Weights of a small mixture-of-experts language model, trained from scratch on English Wikipedia.
Size: 9 layers, width 224, vocabulary 32768, 48.1M parameters.
Experts: 64 experts in each of 8 layers, 64 SwiGLU neurons an expert, a sigmoid router, a shared expert of 128 neurons.
Training: a variant of SOAP for the experts, 314M tokens, 9583 steps.
Below are experts of layer 5 (counted from 0) of a mixture-of-experts language model. Rows are named router (the router's row for the expert), gate (a neuron's input weights, with its number), up (a neuron's input weights, with its number) and show model dimensions 128-159. Each number is 128 + 24 x the weight over its row's rms, rounded and kept within 0 to 255. Numbers have three digits each.
Before each expert's rows: "comes after" lists some tokens at least twice as common just before its tokens as in all text. This comes from a sample of Wikipedia text that the model never trained on. Tokens count by the router's weight.

# expert 14
comes after: ".", " the", ",", "-", "–", " a"
router:134108159119143144138153133163155184124116106126123144119121157095149131117139097112144119109121
gate0:117112159134179159151144164142120095092106166171094112079125127158142127087131104134109131133129
up0:123102135130124163141116147131138131093081168173133152094113110150130106074101088137085121156113
gate1:123099086105102165109171100118137156134117117137145119132118117137119127135177150178073102115120
up1:130185158102137115194099101083132093108166101080109185113100108115105118163162161091111123116143
gate2:153175126145138161085127124079091152120122093114141163152174148107107154175092136113110126129153
up2:198150119109093148137181118120156139128108101118125151135106148152142151137138117129113119115137
gate3:153172151145082103137142110160111132128120129136117136092142146148147135110110139144110115112090
up3:137136148156111150115133125137127154111109123095141109078130118135147127133092151124142118082093
gate4:097099129112152134122174130129130131134130118148141164079117139072113166133107115107092132119105
up4:179133130138083109127177118132169165110139120086171112162154138156128086118127139149153137098151
gate5:120133155092132113090161121102114129111141108181144151110139185120106126172137142153134130134078
up5:171103141089169102104133132139152130099147130135133176149119132116081136150156115137184140129121
gate6:123094136121092132140136132104135141150106139140105143117135117091144095144119094136100175118118
up6:131128171137123150122119096110108127107129166095080120059108116152153075139170133158087142145100
gate7:110131113090133106121106119104124161156147104151113124154129124137152118085130113126111114114122
up7:172155148125111147149114136132122100102091156119123114121124154118113147129117163161138159147144
gate8:136120138128109138160117145119134123138125155107110151147121158146115153156101160155120107069102
up8:142137129119095105105112115141074126146133144126142105169124175195138106121104156126135117123129
gate9:117169177114150155130143132122101151136099155146135136141125106146093102087133137108150114083090
up9:157148149190115141137142145135178108130147135123149131151142145130122141102153137122151121113144
gate10:135109108111172114196151100103156171148144141107105118101119085128091139089140114117152097142112
up10:123141181108131100103118119125139135120130119172168129172122176140172133148101146133100134118137
gate11:133104125126130169189142138121118117168090108137128156121125117147163097106174124142120124099128
up11:118125158152096097103182148127138131108104134134144135203141156087115114120111116165131120091155

# expert 9
comes after: ",", ".", " of", "-", ":", "="
router:136126136141132132126106129180148156112156128167132123113102159143137099131108099120121126113142
gate0:124199117134135145129111117114145167162099157119155157120095133130142116148145123127146119150115
up0:138095122158110125120110171100130099144189101148108115157151153140099111122136131112119160151157
gate1:134116096122056155114137148129170147144123087132090138119112127104127119167123171134113105159122
up1:126111114158152126133125104118148118103115143138161112078125090122097138103123085157142131127085
gate2:166139169071102114129191121119126153111131113079129113129151137156160117131131113136119107117101
up2:122136092087112093127153160130152142151103109148079114130107160139149103146123147141122123084124
gate3:161107080156160152125121134153152133122142149084171113144132101124120125154103162146121091129098
up3:159103099173183128134138142150166127132158140078167120138113125143108121148104162139122099110134
gate4:170131136140128097112105146198162129115137124139089141155088158178132145088143114108137108139150
up4:111105111112095127124114123130093147145115132106137103103133172162129149140110112142133145159139
gate5:193127107159120132145094126129165187123146168130123116111125120135132163163128070110147115137129
up5:152135104162135098149109121173122154101118173132137125101131106146143128128119105122150110108177
gate6:130108113110124166124108104157144134106199175186137115074134119155113123106127104117094103132094
up6:142090092138119137121122120203123125104187179130119139091141106161137104106157096092091097127111
gate7:124149095146125165160086121167149174155139093123135128101155140123120122125126141108171091134098
up7:123130141127103082125171159104141058097117143120128139143115125133120147125111153197135143123104
gate8:158142190139116110126155148135126127132111203127108142096094102146115144150117129093134106086088
up8:174141154160134109166133090135149131124138182142128142119114076122135143171108098088127130143131
gate9:108155119118130127128177156127148122156140139154119125142117108125160094104137124128115090186101
up9:129117093095121097125125164106114118113156110129115102125091114098155128114131164121084150186137
gate10:112114119144136177082112103110151120137122148150101103112128112133107114115119130145123140132107
up10:115109149171100115133132166155106119091149109125125113141158159136112164118146131080099148134128
gate11:113126157158140090129096070113124134136129132118141112117093133139142134133133124149100167096161
up11:092127148100076123144118133097109130100141102200076124108125125077120121158130156171111152137150

# expert 12
comes after: " \"", " |", "-", " (", "|", ":"
router:145162113139114144133133151207161129155119117152108086127142149160104143154121110101158154108133
gate0:137120154098127124138135098186131099152147117137131134085140137138135109107125166143149143087113
up0:128114155110129104128123086188114089139142127135158103098155147119123122112127163114131137082096
gate1:120114137122135162120154133089150127131126136118069126105091142103120134121140148146087097116115
up1:077124142113145126159105149082115128135117098172137089127123130148125121149168108133156132127101
gate2:150144134093065146150105097148138138187184149131103148110129094113111157102112154070147115120128
up2:170095113134148133103144147081107086079090098094124141169140137134148149173137134173148123093136
gate3:141143111126108132194146115157170130122133126110139148109134112130132106117131126127135176128121
up3:135127130107176135111142144111068118142123151144142139138128127120128099148151122141116098124153
gate4:156107099157141140114125145104100115111112096110108090148136100153130165173157125092099193168167
up4:131138113141118145154111130121125141153130101113135142097131130125130151070151141115095115110148
gate5:098110161067152106136130121119107122180136154102140110136146118165109129132113122154108099129140
up5:128125107117138122196122123135091130175127145067143124106179134155153137157186104142131118130074
gate6:133129067123093144154100091152162176096160116143106153113133088141136125128128120115108125144156
up6:178158091155106087149079112139092183126162137129084143090125116104143160139129119094100132140111
gate7:133136180112118154114187165136156106096106192155126095192142125143103086122146126105129150101122
up7:119115164128120139141143144130205111136118108119115099124144094113123097118149082113117114111100
gate8:130124123127111160115100100165103140148155134128120099101173109112085113153106108082111151096142
up8:120150141147139115111120138086131146145087147117121180093142124127136161097169128141115123096142
gate9:161135126163135136141133105158123126152117125098176137109140106154117107134150149135109183103135
up9:132136137099098102114164076165104160130174155158138115129136135123100141111122124149137159138122
gate10:110154105146129128110107121135160143122126073126151145153143150139123138150161155081102141093117
up10:179106150139146126136144132147161132144156073172105113108116153121136184103120137128120142162097
gate11:141114108174167114113104138152106101147112135145107078149131092120154139093150133116118122150161
up11:146147124123093112150147123125132142106147107100136161109114153142109120168116136163136112106103